Experts of a small language model.
Size: vocabulary 11198, 17.7M parameters.
Experts: 32 experts in each of 17 layers, 96 xIELU neurons an expert, 2 picks a token.
Training: a variant of Adam for the experts, 11493 steps.
Below are experts of layer 13 (counted from 0) of a mixture-of-experts language model. Rows are named router (the router's row for the expert), up (a neuron's input weights, with its number) and show model dimensions 0-127. Each number is 128 + 32 x the weight over its row's rms, rounded and kept within 0 to 255. Numbers have three digits each.
Before each expert's rows: a language model's description of what the expert responds to. This comes from a sample of Wikipedia text that the model never trained on.

# expert 18
Titles and taxonomy headers. First tokens of headings and infobox fields, like American in titles, Genus, Binomial, Phylum, and adjacent table cells in sports or results tables.
router:150113137173127181080119136183145136133105085141157099096083147136095225084134147139175115157144138136142164174118071201116157104111109139116097096151154180087115101152103133178114148058185091150095101123141154105101110102104139096127126096157140094099132165129099071141096127100094115147134166107087083158057112072167142142096124091093157114101160114100139118074167077067106175131115
up0:134184144092082074128103125170118093115086165121118161126140082173062152122110116192144207152119100084097078166174085143116150095094138114126131127124125149103162101160022135150183157086169120126089124063126120121126158160161132117117072090130184172112104163127175076137156146099120150103087144083156132133123112137136115065101117111117137099119142096153156085091122150091112172122186
up1:131143148201139183160105058116086111096135077140162120133158156108046151069149082141085138158117123110150167176184126117121117091144127152155158140166104066125128077111116147156093087132181153159085133064169139142127092103108076144103110097122122120143105116064108125142158119143134137105107084073090119204169143113125149168098171146170091127056133131115166120097085183096134158112128
up2:144135154096151082159151080172121111143173135112107200146128170077121148101132142139126118122148133073121108117122165114171124173085082104146114125157066142130147124074135157165119115147077081090147119117132178169122142058147183104084142153128152166080172113102128191141143138101146129103090100105119164139095148209154133110140107083090075121177062113122152080061150093064164091152111
up3:165138138169087115115100114124124123061106074184124129080108097173080185079162189135123087134151098109102171147210126073145119098110115117139154093125129200138113111116148129141102106128140109138116092100102125092078140093068073113184176139104189113117101119179148155139175142102120091188074159128135118160111114106115072108125158082103152089083106101051156122116141137105104091107112
up4:176126125149101108144140072135069111093097106114088109167182126130144170147157082165120182187107136061144131148094159139188090137148091105126123059130100077116098157163074165095154190125105154070133134105175138114101099133087117151108138175141121131152117124097137123152169160075127107145088174095111131076122160054128121165134121062118108078153075071112111148191149143114148143092135

# expert 12
Table cells, countries. Closing parentheses, numbers and country or state names in tables and sports rosters, such as (river), FW, China, California.
router:102116138144103132090169134082126110139085083102154120101086195142080140145093142146164154161156118106156141131133126129116166091119077162119098085182161155076121098155067118156162168152197084157100118138162161107089117121174115076118142117149110092093157141163087120154100142086104054151142169140101083162088147111171152043102102133093161100070140115097158135050152101126138117170163
up0:139099140159064152135114173098076121122149146153130122132083145132154126070132132133143148141075083109109128092156173133155142102123091089159099033143191155122135119174088152109070096188156194155084144109155107114105066077138166166163090140136155120167164127093138094149076064149107128074162171103127088178084096115138140131137165100142138121145109157083068098130165147112158152169143
up1:161135151216140184133140088159133111078216123149175152129173094172086156161110104143152149146107096145128136218143109133114080067089142125110131149152177097145107133112093083127134113119206106122119144151142124189093118128144144112107173111190112085127137108147136054153144159113154121119145149116141133174113084111124059081125177097102168124138174182132098116111126102149118118178179
up2:158093180123116136158103064065129196172196132127159163158132120153132177152119193109127105121101141064135142114154090150142099213143170107109114121134120132149144137092133082142119140191187111187154118124176146106061131124170136158065151136156149116106150130161104151184052142141132154111081126144140151118161149109133106120166088102145106117079104141203132106117109110126159172064137
up3:141146198138114094137175186142175070130148106174112138081108116184112102069112144111150121170141169090167136106194153125146115148154152124168084068128102117126107088070161154119138165131057115096081128191177100121128138153080143137174196062145110127107110109112108180125076119148159162096098115106087142179140137155160180125100115153160126116062091121140103130089157127142145159116162
up4:197103112157084138117111171083108111106166162132110177134063123150144153101118121136072130120125136118170138064118100114124185149070143154081158101139131130167082078118083092111118130083144144111173089149136188107138176121130072113169146108133092146174136099160067196192080119163102171137145127181114140132125148193159130103159075133130124057133142137141194126175104132132163088148142

# expert 4
Copulas, tables, route data. Table separator rows, verbs like is/was, and tokens in road, coordinate and asteroid listings, such as Route, OS, km =.
router:110131164194124139086138135062103146147099109120144119132122110088081151121106113136145112162226049133153148148145098091082118139112101149076111118138155157135090123126117117174213147090213106170099116185046163101100140132120138106115156085174105104094154158115079164174126111117097150161150132121100134116096144121175108125111106102101184155077160119161160153105149111111089140182169
up0:106146114092180145159124087191164121064121128149134183093116133090214075116145152124136108098081130058140146169109118101099108097137116169124148121104204128150139120134132183135152131132132138104171086098163101049101108134136149135174140128125115160120117126101140150084087155134155139113138098187133101157143216051087090161116164192135111063160089106137160125110145109161176114116138
up1:156114128146152157164117107200181129140159119132109123116095158128112145208107073127138103102098191134117158209143099157158167139096205122148179083086099171166114116138170136087129111106125160155083155123212141119120155124096109176111122124115128136099075157137146093122161156125146078110071110053132089134130108122164142149130164155162191128143175099094130151182121142130096134052120
up2:145163044117122182088139087089169194142122142139101118044125108115154117064144149107155123135127137124100176151140120124105174166106143120148137133168085126146073091163158144137187080115094115177072123173102154126088155149177136122121131121131137141157113083117104149158106153079098128169142134092131070177131125144188111139166178191143164080148076145121105102149189138120177189166132
up3:100166139153182129150115162108113080176145167136119193163109060149124141233105163119150096128150099146129135205115122125127130137088098137142150139181178189116132067064117145106102169125168070162121103105114190090110169153116182128137096134105137163122136074149130149118091131103131091144087119157146071085136152164149128109127142089152142162165130114133166050104118119091122142168177
up4:072066123138147161095140127167110085096135176185110074122125161113083159092216041073150114147115137123166106165139098146078119104162179112117118121108085146133117119123117152208141097110165125133135203131129127082114125121084075167099146048114140101145139158128112099140181127082147153107159123144134158167103131098173173121109138181159164115062100119116129169087124148117109127154108

# expert 0
Foreign name syllables. Syllable pieces inside non-English personal and place names, especially Japanese, Slavic and Greek, such as Miy-az-aki, Kaw-as-aki, K-ut-senko.
router:052112147150143105089062142172105150077131105174146179138108117068143099143086206144161108133087105126159162123141111207087154155140109181158109112167163142107111087093107110149099131120144095132095098186161154119097113152097094121098181121153092106116144135166146186140131124085101075137151142128076155107116135093187150080133120139076156091074129136096155143109164061094163117180135
up0:135255129143167135147116132142146099157092125113130193159135117129080089130119126104132151147171123105177134094145086134132124122160135138136115073164112140071092105143158156114104167080091146117127132174163126082102110120120103130099139196192122112145144113095132140122153124152152082182126139153086178170149113135188192192151164147145131128084118129208164061124090147087146130089096
up1:083123151154151078135082190127183089195122164150118116126145109131161064104132112126132068134226123109114119122125138149128094122125106227104120146130091142108099139165118101130120163117108225104119118079158123075117180125112171147139201092133146102080144150132195107124117132157154154136085155123125097107092137109108116082109124155098103114129190063098111120132105133129171082141174
up2:113099105154161171117065203147152137169129120105164185125125131167084175111153096177131089122106101154091123142148040123126139112147139086136110157167116174089144097112132082120196121103128099109124100155050155126141123099130197118089094149125192141106121104092102170142191127110093132171141154131094157139137205103120163207141143133109098107137146061153128104146082159112085162128127
up3:149140104121033112096128115104180100211098121161121075140130171134108175178123122145089116197084116102113116102104163134138123102113129104114119107105086146151185158160093080145131125136167153102026072123141149099151112144128075106114247162114145115138169103156127144102102150170158141123129116109116098135095188123149154115093137158090107162195119144119103111094111135132109100150094
up4:120106161131091168065140137077113204088101083141156097112144102119150164081108127112142114143121115138135193147128146110101112145064073083168062144141161099149169058121140092165120154114150159158105056178097166092097166101170117086083154151116100085139108133102108134103099095153103135127138099142121112087094138128109141080128141169142095131102113147125111166082141054020140134116135

# expert 6
Particles and common nouns. Adverbial particles after verbs or articles (out, up, over, under, back) and common nouns after determiners like season, home, campus.
router:117160175177157062129199137140129151138101100122158121120138089061083165115112145169183124152105117160176157135191101125116171146106093142153116108163141140070104075106097089133084159037164075154092126142156163110100096080170118121126130110176110112074142138169075112177122185096104102145157160097093118166099144106151174173108126179123138138094161128126121103090137072113159124158132
up0:143191091175098158156127116135063103113056086071129089125150111150095137143144181145071111082152078188051126095188120174112078159106083106137127138124134181084085102095119085156155150102142129183124081134101158152101068130134160098141107094157111154102135164105100086152120141136094154128121149110118089140134115091119075100132096189121100155099115115135132117051123108095111090084095
up1:127120078150138141123072146102098126072065099134157142129164201126125160169121101048104122158159193122117123122132109124119113124164118144147091135097142107139179168172144153134137112153078162117126110088101104132110160153077132093181132143127152146145174117168212176075070113187108089091080123175172111103127139130076083104190154092133071149147125124169131106153137094132071108108085
up2:152094099112153075136151168148130203170077170142160123073111150057151100111193132121150182146174061119156132135208152124139168084100153129114093138120125149127113102140105142096099116141143097162155103160152109075139110110156149154105098053134109139075122173154132155161171148141111163178145131083121194093128078148123138162141096162154111062134125153122135092078127156157167161192116
up3:110095172086144149137061117092214150122151095156085179077141060110119122151085170155174096122106158146114124145174139149157100122083133163092116113138160123108148132146121078154092168115174132087111130156182081070119146154157140118061136124115140135098173098135125155123126149114125086167110154098120121151131095150155058145102040169106110107115177065114144110169121052069130134131137
up4:092170149156107083158145097151075147164140158146123131128124057126143125173107113140160107158164191111092151120135064144123097123097100149200134107102178137113156190158091121127053137106149050129108022161114111170114124140152155101157156089130152107099118136131107097088160039093125070110183132122116079168139149117136079142149168127129167142164139124166113124091098115105154138154119

# expert 26
Name-final syllables, can. Syllable pieces inside foreign names and words, often endings like za, pa, a, o, plus the modals can and must and the word to.
router:177131151160147167106137170125112122120115086061142072122102198081041087136109199142146101158100104125143168162161115158085189084128090130150116085132148155100095106172120108153132140174138103153076110117113180092101092132176125111120134077141068083086147166153113077155067122127080100145181180145101123083108106102164172127125098116118173152103159154113136122097149108122171102131103
up0:046149105192120150141130155079145107091071147157142106116153082178099192116111112195117114143082144176140156172114097074107148153085085103107130120114161204114145154173140114096151118124115096101151123161153141141145104137098189084119148131113117153173104086183141118147119144111150087152159171133126163127078145066181208156142131093114153121163147131119116053119185116169128166135125
up1:130106149211090138161146097095058158189097061125051146074130104137150094139109121077137149141113048092136146160102154088149134102144094104101133160165135120081097114157127159115109177138163088156072091174080097163103160145106128103128078172084136140122137112149165135134123083129108142117118124115110111129163117114149085124101121153106230181161113074135183092103153133138127148161106
up2:122095135143091173138138159137120100078148155113186072096061111111063130134071122142112181091127125095177139113178108138138163081146117156158063109103109126111103122136141097154131099133071123143155130187109168122146157148028072131066143100101129106148161156162062109109166198118093120122134197109116054148136086115117136136136104156137114130079156095125091098079138121108168143144147
up3:074133202160146087138140074116161119118142077134076143133117143108136213155142140099091071131113073118170157149121172124157124103067135128134107118133126161215103079158127151162135114147115115116101153159167086076124106143144173111105202082125145185142107147112090097125044129090111122142085143159132125132085114149141156145104098127130120081102070127069196132170072101145114135108140
up4:143162130165103103133075124108110168122152147096143148110126118083134223119158158120103156100076154103128123115187195140100130126138100121122160102166149139199141144140138080112128083150089124093124119124131159082144150101080073126145157180139102109136203183162111238181059188108096147113099137157129081079083140124146100106158142096129139103156184150154083138134124100123137123129155

# expert 30
Given names in lists. First names starting person entries in cast lists, credits and tables, such as Steve, David, Mona, Richard, usually after pipes, commas or colons.
router:162118122134134151098100164173123145110133114083152081124083118140193126146133090175160106121105122149180164146162064164094158126117097141179128110131157124171100112114095106150174173064103102166105103174191189090077090073080096124137145143152106056100149161177079097134106107096124168149158186092106141119098133103190126158113113141113173174103163139109114096084152085087117159150156
up0:148121163121122147128170111142151129127149124095116146108144146085079098129082140167148160091111112128079191099148212058158163116096176072107174101139154084126114135157119092077132129082192100135148129170090122172123169095152225086134164141134127119145134118130127112132139163076097140122111116115104161137118147190192129187149142112151177161126190052135187101136118098131160142156096
up1:130069133156126118106068096178199088175140082091138111160114064172076085147110150164067152150125122128151135187154129131120072160127127088139072095153090089116070144138099101122114134081124085117157116154120138185070092100174096141155138177123159094139117102129141098130126125082148121103130080135117115109115111089214127149125143121134151130151092158130184063107197086088120088138143
up2:142104119143175152150157159137145174103113170170144189119034191156135152095159150148104125140071103104164110185190085167116140141057161121213130113138145090136106138170109148145121210142132139132134132140159070136139155151134122135091157113081089166166139183139171147109133089145127131161126120087088063126141115152095109110127125186065079151109129164093160124131143158108164083126117
up3:104153158123191098171100054106116165137133130124119087144132116233177201097087179073195127140181123148158141125040105169139102176168131132153148129138096156160143059140156102136130115081132077132185142077135167128151112079149147140192141140141086118148204094122125095111102088129113117155135140169117148134107137145142121099074141104110161139121126134162107151109122165139165121133123
up4:184146084137114107142145188139169029190113065127109142154115102148124123156078098117118118110075170106182138125146117160067124105085176163179113124096188164218157130133125115143152147075167106110133110149114154131112090149071157138085093150131122076089136131105081102100111163150098160160164144063117101153149088169140119136122131124074124145127108126166105078124152101103121119115188

# expert 27
Mid-word syllables. Inner syllables of longer words and names after a first piece, such as Rev-en-ue, Env-ir-ons, re-aff-ir-ming, Patzaich-in.
router:124164127134144137092161159074097204124105123137137102077078113143167225177111120145144111139149114156133173146124127109097140106086063153107089058133132158176075121142084128157190184188135108152096098131126157104127103093168145106089137178144094091088123164120129137176105121111146112151134154091093094080098073098151078094104132113101146147096116143060139099135180098100148117182117
up0:141143161120158126116093116150088166103166165096137184175142181075130095131156095156096117131077050089148157083091090162106165104166119162120125152102112135062050112078163112128136086127136134128086137122192096091150121124137133125090123146211124175112125171105105123160086121157136149097158111097136147091120075133135082142133106116121147154111148191105213145119154091174136110164059
up1:098180119136086123118100137101098134137116188141154142121130189141150177154194153126114148156130172120158089090136176162125193133090143139152168183115128149108060116205114149101130124118131083168090172129139139079144134128102148132139114143147099067132197145089123133136009206185169139186123134124102136135116136120099079100171125096128139125109107182095130124104147148082126144162111
up2:134116150099102125121109149047109165161136124124137079046180141111129187114084144127134156127137158148123128129085134105082070100066080186126052126127118205118149096182064120138128171119098196125132124170184132112110119169148152126112142070107154140126110168140088147153142081156163068136154121109130087127126092118144114044100124106100092075131093161146146126122106136098095165119161
up3:144136136177171123109181170136117143093106112083124091128099112070135134159108119153116154169139102126123140178170157127102174130140118173086113073105074095213036173137118131148143127137108084111111144138150121115152121122150097129149128126147132126114071097190121204214085098154085132103067122123138199123107088065143156043098123084124088138166130119104145141088122120142117154125135
up4:090130106171104130112133111071158143072153154193143132112126212143090144120119101122105175143142138167139114135129069151140202132140119100130171143131123145076119149076148130149077117123122138134125170061148129126112154120084105154098105050093139153172056130146117096088137106160141103087146151059109147146127161135105096137193048115123117214119153147146134124107170133075132127204134

# expert 1
Commas and list connectors. Commas and connectors like in, and, of, at after place names or institutions, as in Stockholm, Paris or University of Pittsburgh, and.
router:100103130153118062092132140125133049076103121112179132089099178125158128158110125148182076136105138178206148131139127126095129075080090163130087097134172197144103095144081082166164144174126095150077099161141170126066102088157110086090122119170147119125154161154132151127096119122074151183159178119114096149082130081154133158103089140106177133098167132121116085119150082087102141133120
up0:079108085113137137089148186075104134118139143161137114151055134120102155162153136123108115055133080120115105072146139141102130116132163146105090138121074184103160158084082042176132161093176102151076146159130110087143160114078112116159200143103151112107134237106136137151095084116135166096093141144126081146118101156130110115156163094120124127107210185152142152113128148133125139164119
up1:129074128140178191159115068153083072138145156120073070128111121126134111125090056103121134145098124160106151145151099100096092149190151130228172161155123158125131174130115112126148148137148161114110163092092120086086097090118061079160083176128125176141168144095098100151188163137072122155142120095115139114116089119167120138163154079091163115119194132106071139114145165117108112146123
up2:093154141206121121116128101151148066145113134050157138079139150109156117124121093168146086115112156141104134126100135154118088074156126113204064159114141118150079101133061144119090145168142142087083117161115107159061097108110121107074110082191152145138180124153076133163141080126130115192088154167128138141093082042170177147141128124112131100104102170179105130157140125160094148144121
up3:087102157083163112115106123157072145147146116143105069079100115091123093170157132163139130147064176108102173145160146073103142128174046186146100131105124158141156114092150042169098100119070104163110132141054134149161119158075113097106160145136106138105203099161173088126091172107088113111130150084139168153126078161103126156100087105130122150155155150129132126126133083120175143079149
up4:087092135183111128082113173156125082078145030127158143188139192125133131104109106099143106183133128110094142147143127122124093153148128155093075116171182129179081136181137083136199160166134165089119190068147155113137102148147192155136102105127102140130171186120127146147056086111149145139094093191113072107159113135154063149129133109147132110147122160147127124146139090088140120100136

# expert 20
Actions by people. Verbs and pronouns in biography narration after he, who or to, such as took, gave, elected, served, him, themselves.
router:124148157174127138134180112177159061108126085127162109130107128115058136176141088175180100150099132161166168160144094160096128109072107164136116089151138124203109078124120067166183142078119096151127141120103165122079089216147135095113110060175109091097151166147140090165111132101117110137162148100097137154109161093145176087093114132107153164099135178090144132120172090105093126166123
up0:171126179156172167149198166080116181173087099110126143101122121153144141113150147155188132166152124062081099135097142141049186160150115159125051127099141108157142065095082145147135154125165104075106106139156162140076136096146085115106077162159153113134138088078155160094114094152146192098117143112120135072129098168110139088130140126126138109141081104126169108128137109149047125141090
up1:070164133104123133145173125161139156134131074101169140116155164106091098133127112164121150149174097100172215127165146096147126142165119100105104169099129127182110121110117099149136122079172107099129093179122098062151200138110178117193127073126159163106097139116123140133115130085122156170142137088119139109147113154154191107145174164155132106109090050133058102202142165109068181120124
up2:110178123187122152111116169117170156098114129064155177146117134087139115175187120154159076155091179106129109121149083143118138132109042139108204131154183077163103124156127115150144130146130138120096095119128121118110119118109105141033075127162151095124119185107096089117158070094099154109147181112109135067131116132103180201108102188129117157102102197127120119126155101147163168140147
up3:061112153119151163106135115159168166168121130086155175107111076111118163163159092118147096182112097111171075088110108080110125145091130196102114164111130110145108061109117172131161125142098074105141113080116126095093143151160119167148127138121151105137159150157085160126142109075116174131133191093124156155119135163099141135190085169151090132136203097150071125118141152075164195081199
up4:128133130112118165148187102074130136095104144108139140066125103107060109131083065136190121142155153144123119083144080125155162143165154141106106142146135130129069127113146075135020168065093174091139150093109160141181171143091142103098085175163122119122146118179167122167145174167120131117163131104101152132104165117158182161144119164165104060164102163140092148136137110137156195096101

# expert 29
Word-initial consonant pieces. Opening consonant-cluster pieces and stems of words, like fl, bl, conf, ins, bi-ot, Arch-ip, Or-ph.
router:143102148150044066079108146122101098128111099095148133117118134149161075133100111151151106152096107149163156131172096165111132107108086152150117089140131143125096111149099078147047159096148098178103122092155142135115142173200123115123135110128074083101159162133152122169045163090065092144136160147064123111082114091135060130104114137114146213082123127109088110122147073116117100180104
up0:138138132129150099135152147165192120149124128176116157155155109138145080146097124167117126144094105182181089149104093115159171093120140168214119071189156145088090085159134177101134197073145151114135207151193115091050120124099118155150088090154116124102112114156138143144159176136146096115146081102136096136146151132114137078092104093132166119099121223145167133089143100144102130142165
up1:087102106134104099111129112208117125110109096198140105142116144151135115198058086149126140160124082096139095100139137108136160126127117122076117093124151130158209134114041098117114158160179159138135174103141118109113128147120125129082192065109175132157195114129136130169116131117137048176060168108093113103150141142163068157082175137101129111085163176137138120137104119109089103095104
up2:170149091102137174093147116076173175101144113121131124137112102116148156074129129114138124122144121047129077063099158152135150158081118103071130147129128165107127075131050139123138130045101156207133079129180132126083119167164146164106133127110100096131222108185133140119111133109087061101107167103127161111123142111099031139116077132090135108140120123134137115120156148127127115119187
up3:104138174110121190112075126204107172065106135135146120077129129145104073119177110124140108132083173103146155151114125160137128130133155117154166060128096120144104116103071142110144159146211030162126125183207094131102153143153111150123110131111114115075175127128116105152099064149137140150156156125085102109112120141120104128129099068092177195148119152137129073181110130099073144143150
up4:085108141147174127126129118073112162167144123146122105087118068171163115105137132121142085125156071159172149150140116152030089128129101133125154065181141109153138108141123184095107083155166141133124088096144167094118076130188154116173159122122094112126132091113106141143128189127154115137118146183115181149147174068125114099052129191115090161148101145152146147109188093112154070175186

# expert 2
Sports table cells. Numbers, plus and minus signs and short cells inside sports tables and lists, also player roles, such as +35, 44, footballer, freestyle.
router:150116154137079140099161101139101029138107124142174117124098127081144184136138063140147129142104125155142157150150109167083146089150110133100135091132177124145089121154067082177197148074111083158101087170076154148079108123110046092124126137154120090111171160127111065143102140103074080137137166134091139116113127112176079074087111127093167132114136142191130101110166089093152118146137
up0:125116128115144193071032096103103135073132105090105106163074152102126172141134083067130127160120078137150107176113199117095153137081154165122133119119122101181130124159071082121123152133125101075143143165144122139160135156164100098083169120175127100100144141123076097146084099168138172176104101089133098128078162109154173129111102132093117101144140103102240079113120146133138152129122
up1:153149145127100132120127097162119097157103158161171122146095187120102138135071120122140142141144118199202182136075094128087142193154108099098133144190137158096061112128113150153182162139112111151136153126117145142106163129063088147093144157168156065103082110063132139144147134166095140087198150114138080137163104110162115165143155104048123120166129157056097102165079145109118101103144
up2:114109124099180143137102150128163085093149155155159122094121136118155120124169127110196096158091120127127113110127185089127134114105141142131132173180163150132112145120110133114120136093127166144106099167255152133103082094131109154167103153114178163116173108166170081188121078070107118103098149117117127122141104182103153137110117129060101130120111118088129169082078128023163164103166
up3:076184079125128124140190141087125145114125126173103091052174150093081141068096135163131187085101068115118108165149138090114173077095129121115143125137104071164115141113162148124178181135166145135139087088100174100116151157128084135134101123112134125119103132138140111223183185105133082142132114135124153141116134104188177139166113173138132163082094108116149123148138166075090062125097
up4:110086111136137149107155105107040119127064104141117078145091087102122052145166118101117116122125071105139120081161094173109130137117098129063118156138148137176117138127124154136155109021073135133122130111104135147087123121129092132099115144168132082094227120112128136113148132093117063111095116163134099175115162125186130089131166143037152193113139119120103116145099108101177092152139

# expert 19
Clause-starting pronouns. Subject pronouns and connectives opening clauses before a verb, like he, she, who, that, which, but, and endings of person names.
router:148177167206064105063109133189062109141111104127142101112092137115128156127151168155156109191158121162143158098142123109038167136104103162188112110191154170142105111149075127158105136112149128142104122164117182099128088135099094062114120127158085101073154172163153113141158119066078161167147155114119122143109145118146120118080068152106145124122123122096155102090149095099118163179152
up0:128079135090148136150157148081156102175162106085151130134202158152175119146075113111114154077112141075079134148060156148178131160129136101075135134156094104145135123150172174172144171121141089130172128115171085128096204142183130126154146110053123142078104101133084133089133168129168098124112125171132162137166050152115120104145206097119106103127137053111125160135116135144141106087101
up1:094092135071141146179174219117120138128149121093152111167171190179164128114150115144093136090142151144067113140072155099190072149124082089133071131129098078111112091148144100154133151148122127137148138131171131129133183156133157186173146112113122118148135158161046175120061144123173115130138146072128164094099108151108189069143148082118132070084165119114112151135123151110129074116127
up2:155160128119117090135106115154082099170127130074061135124173127091178100106134127164154143209194088134159123166180119120074140127125145172123093142207154072112114102141092135150060141106072137126171126067103144122147092124081116084177135115147149098183118122121090094136149149091164142153130118151106167121147121091139110084102044090090119050168106145115125128149129098097103166121097
up3:124169127129162140129092163085186122174131119120078110121103184134099079150136068138178119176155121141103165181114133127135153098111094133107140164214100139109171145152075155106150158117133116172121142145208155161096144141178128160069123142139184136038116138124075103131166042097139115158163125127115087119139105102114162163162108144110106135175160156199122090116133112081141092112093
up4:141125106155107125099064072105071132093100174165102101062084067114120131057139098126144108208146095187128115117126057132121118132121131141179148106108124116106060178150096162133130084146103146134140180129115113082141138074142134132072123123111126087086137169086092114118166127083093102131191156133128064124127105100107159122142100086137161116117168194101135148099177142126070116173101

# expert 9
Attribution verbs, list separators. Reporting verbs in reviews (wrote, stated, announced, said), by after written/owned, and semicolons, pipes and parentheses ending list or infobox fields.
router:147147155149101130115117131149139079146094138078152133124095136162174202115169084163163111147127160150158173167123095145097166117140087175103075114165173140091078089126108123175111191115129094168116091148102175113120131121056151121114139150162121103090148185171114068146073168104085066160144158149099167115079170120151144145099098132096145116089198144155103132102163081094067151161138
up0:170090140104109139091096156121094100121124184122135110046143089113156172105156096094131094131187114162125147148138092163151076161147061083196167141191122158133155098160127118110149138061174089137139137119140105177109094219136168130126203118115115099148162156175092099109074105097123101149171115156138056169148088101105175149125098149115103170144141121083105144127123109095143110130124
up1:121108175122105120116178079087072110105166125130137227115140126176108153123134189108127095150134163147134161140125060099138146120134147154141081096149122132127045147120170134123130079067200124161105090110200097100133130151126177130126179092152161111131100196091088140120122136077112125095103155192119169142076116125142132131139180161124123174108121111148112153163169050155167138134145
up2:147132141181161155159119141121133045163135129079145091117142160071062193124171074162121042111086130150143111101131110098117158171128142139097078110146170145083167134138119127128140149126183085088092162177190123164074075127136103047124146118121134123143158125142112140084180129078103145162152126095125159056094100149126186096133149117110144132167181138102133143104143164120087114107149
up3:132123135151134117098177162139133123135148127122115118117075118148139112163119128136174094128118191085103116087085058159096118136043120158113166158097171123119071134051152148155173128079097098138167128138102147165110038118118134156071187135121146155096151151157124089113187088141128098144088168069111104111149121153123143192070192112095094167140106133111140164079143136093112111167176
up4:125101117140112122138137180083122108166126086114133160173132178147129102168110201147141152153159165113116145164149137094106133080077143103203189104175143093147144133116112163115088180147130081106161084153160112183173102131072105139188090113088102162116099111143171164147186118140105114160093131159089127057145137130179105132103162184156120152125130110206194134127167094094154110087150

# expert 31
Infobox field line breaks. Line breaks and word endings in infobox fields and section headings, such as Box(ing) record, Batt(ing), Country: France, Genre, Release, Votes.
router:120091139163154159101213143113157163072093104133174059138118143130178163190160122128165107180087109151142168146177095120085142138101097164171091103180143106118108101184102070139129130113193099136093110140135156128117123080144087120124150117164120116087183168169091145163108080118087120158125144106079151138075161125151078150095118144112132164111128150191158102123151094107197186139118
up0:104126211110105159113158058134068117138094108152105158162157215123134129132127168136122108138135180100180098157144078079157124154079088115108143113097131095176058119136115148087147134094137170122094071156113099097123156120141114119105101097143125145147162070159106061148107118183136117112124157165105151084096076140173082183092114100138126204064124158144165102126118118083148114137142
up1:132158130081157144159132149088176155115141113133141119125160079153161139162146127153164153133115149101103155141165107093135089130102117179158114139169105155116143163144125117140074095106119148095131145072131137117087134069136134091154247134143156095102145108193152125130199063077176147195178132123116090144128174113153193137149145138116121127149180163087156099125148131089106080133031
up2:127174128161088106164105090186058131161157109090146133158083096139098121167065132127097210098140079124150152159206154124113116090144159126115080139119090153095071099075099118124141138121091100114130104135121079169140166102138134094149115215101067149134132132142101137124065167091082156073102119108145094153126137119146120150184104128158127113125167105116180115173178065140149159108126
up3:072106131119135073083079090126165092134117162095148154120172123147150136076083160153146142175136225197109094140140108080111160105060119113112087105081125117130071097116103129140128129121131135133156189178141179161115125176088120089111224101161174115136162091092113171187162105127139096163142159134094156132112183137103178095093141105137105105128127162146128160129167143114145170105143
up4:176068120085127149101171102174110142099082072098106132077127127174130134103160169166126179135082103156171157141126143205070109214057181117093158126111166078124151103093099152127149173119148136103111190111076124126122137124107131148083157125168102122078097133196162094115111139082109125091158118121124161100133057129168099063146117136102134062125119139131142105124104134125143128166143

# expert 17
Name starts, months. First pieces of surnames and given names after a first name (Stev, Ro, S), month names, capital initials and coordinate prime marks.
router:131120147162093159092133109206121157183130096124170092103055170131089116125129111166183131138167144130183177120123105151095147096094098158122091094120117156133116126132111104189159156120103084143094095155117153124109112176113168102080132119134126082077130151166136135145127138096087117188156190127070106049101146106161152120129095129107173184129163092234138114095160093089132167144120
up0:110140108067181175100169142075162079123091146169153153170131130131138119145159134132151133109113081159146148142084120086092083180096110112090068132150118169103158072105125114117135148119133119126124142126190162156077124146101153151148134112109144166123092150133174007152083117103112131157125143170145179116106132111089064127123102196162122150119053135114099082075150084122161179113163
up1:116174133093127132067067099134186110167083106197104135154143171133108090106142109080166151143149099131110116120143097170097099088111153119117127129160096124113162143045079148146151135099149104136098104099061168149048127099063130147113095100159196126147124126107158080147085072122074140183138119151136134159091134096114055171135080145122109148185072104131144106116109116143118167102097
up2:167119127149165177192107138127160169124157113159099108116139153136115114124098141114107133125191128086098166139108133120117125049129059129204156088119084137134170163173135095164163136180121130115050093115041146075111087139084183082108101110129138167153089156121099165124118133145129160140088163133124141121135081102155176165155132140132144126122245139182165107150134118105151131134096
up3:166183110107048170148109079097147124138137041127116119129155061166083147094179164098162139126098094062124142159100121169116148163108131143128104088128116136107161118179134122117085203094114077134131104101054090113054097093124154114133083123109118147123071119168066096143079130168123135145115127062154150109143152129130098108135095155143079155113094057137155112103119137109162150132135
up4:153108116120160098141088240107109083104094131091141101155086102073116151197128079122144139147126108149137141092138066140130090176141134120126155150136151068126149086137125088177145147060198142145126140099143199081099079110098187143181139184145135141127118166150193118110081105107120126188168144133125118087125080134148118181114195144103113123116153144086111104158107133140107108156121

# expert 21
Second name syllables. Second pieces of proper names and technical words after a capital letter, such as E-oc-ene, Mar-ega, Mor-ales, Carr-ington.
router:091155139147115156111159121054091099141143138079098132069103137088174101162103154125150111118149129124166133144145127117101131113105071153167122084137152156091123129136127099162188149098102066126092098140098129078115113081084129106129119069142034094098141175146148181163109124113083144154130141112068106201117074077157173144105118151089174121072113164143130119087171082100083129188111
up0:109093150116100113084159128118153134154107107142127119150171131157143155172058194193092085159132149130084111182161118199087116100192166093163158130092139120113066097121114181121105152161193164102085181133128161134194126144118127107158154080131114151141114114125145146177073115142149089120106149127121132055131163120146074131136087089124114092097168157173143089148217125136139119140097
up1:089110131132135124135099082152187136081126130117100112174149091200149159071147109164154148150169210068083147106171115093113098159125104158168112097107197126117163140127147161100151167102115162064101099135142155110124091139162134137100145100137095066133138152134146097137151136167126137179093104085129112090106140061117081151124155134132049192089105094181094105124167153109064095118135
up2:167152127119165123144118172092111113098104134145131096062134155145169176109156172095141038160136115119146124162068138096104133080048121088157157149141122128155137123127119159137138102143167062086089129138159160173117093040099101117132126121157157144154122106131101147185080108147151152171101142060137136119125159142163166129125062144116082200198130141183103151135102117146162178138094
up3:131101134157129165095148121175062094134126140098117140044068120127153131127171118093118148141160161097084097154122131148120135116110069180087131143135131166155211139127125077158109141076094075114090108118076142166118117091055138133144223116105136111085096158134140148129101176109135106173127162069096165162145079134103158103147160209115149111173180155116125143146160140161136159142096
up4:128121135144117132039144118093120096076105136095135159144069124200107164110143142158103143128178139109097097140175062154146136106134132187111114148109109111124106162125113163135161095166078099153186126157100119112130087139081096134119130201139155089136144107195158120120112128147125141098149112031127132173153187089120137156089104170110068130057113134115094135113201142194123105150091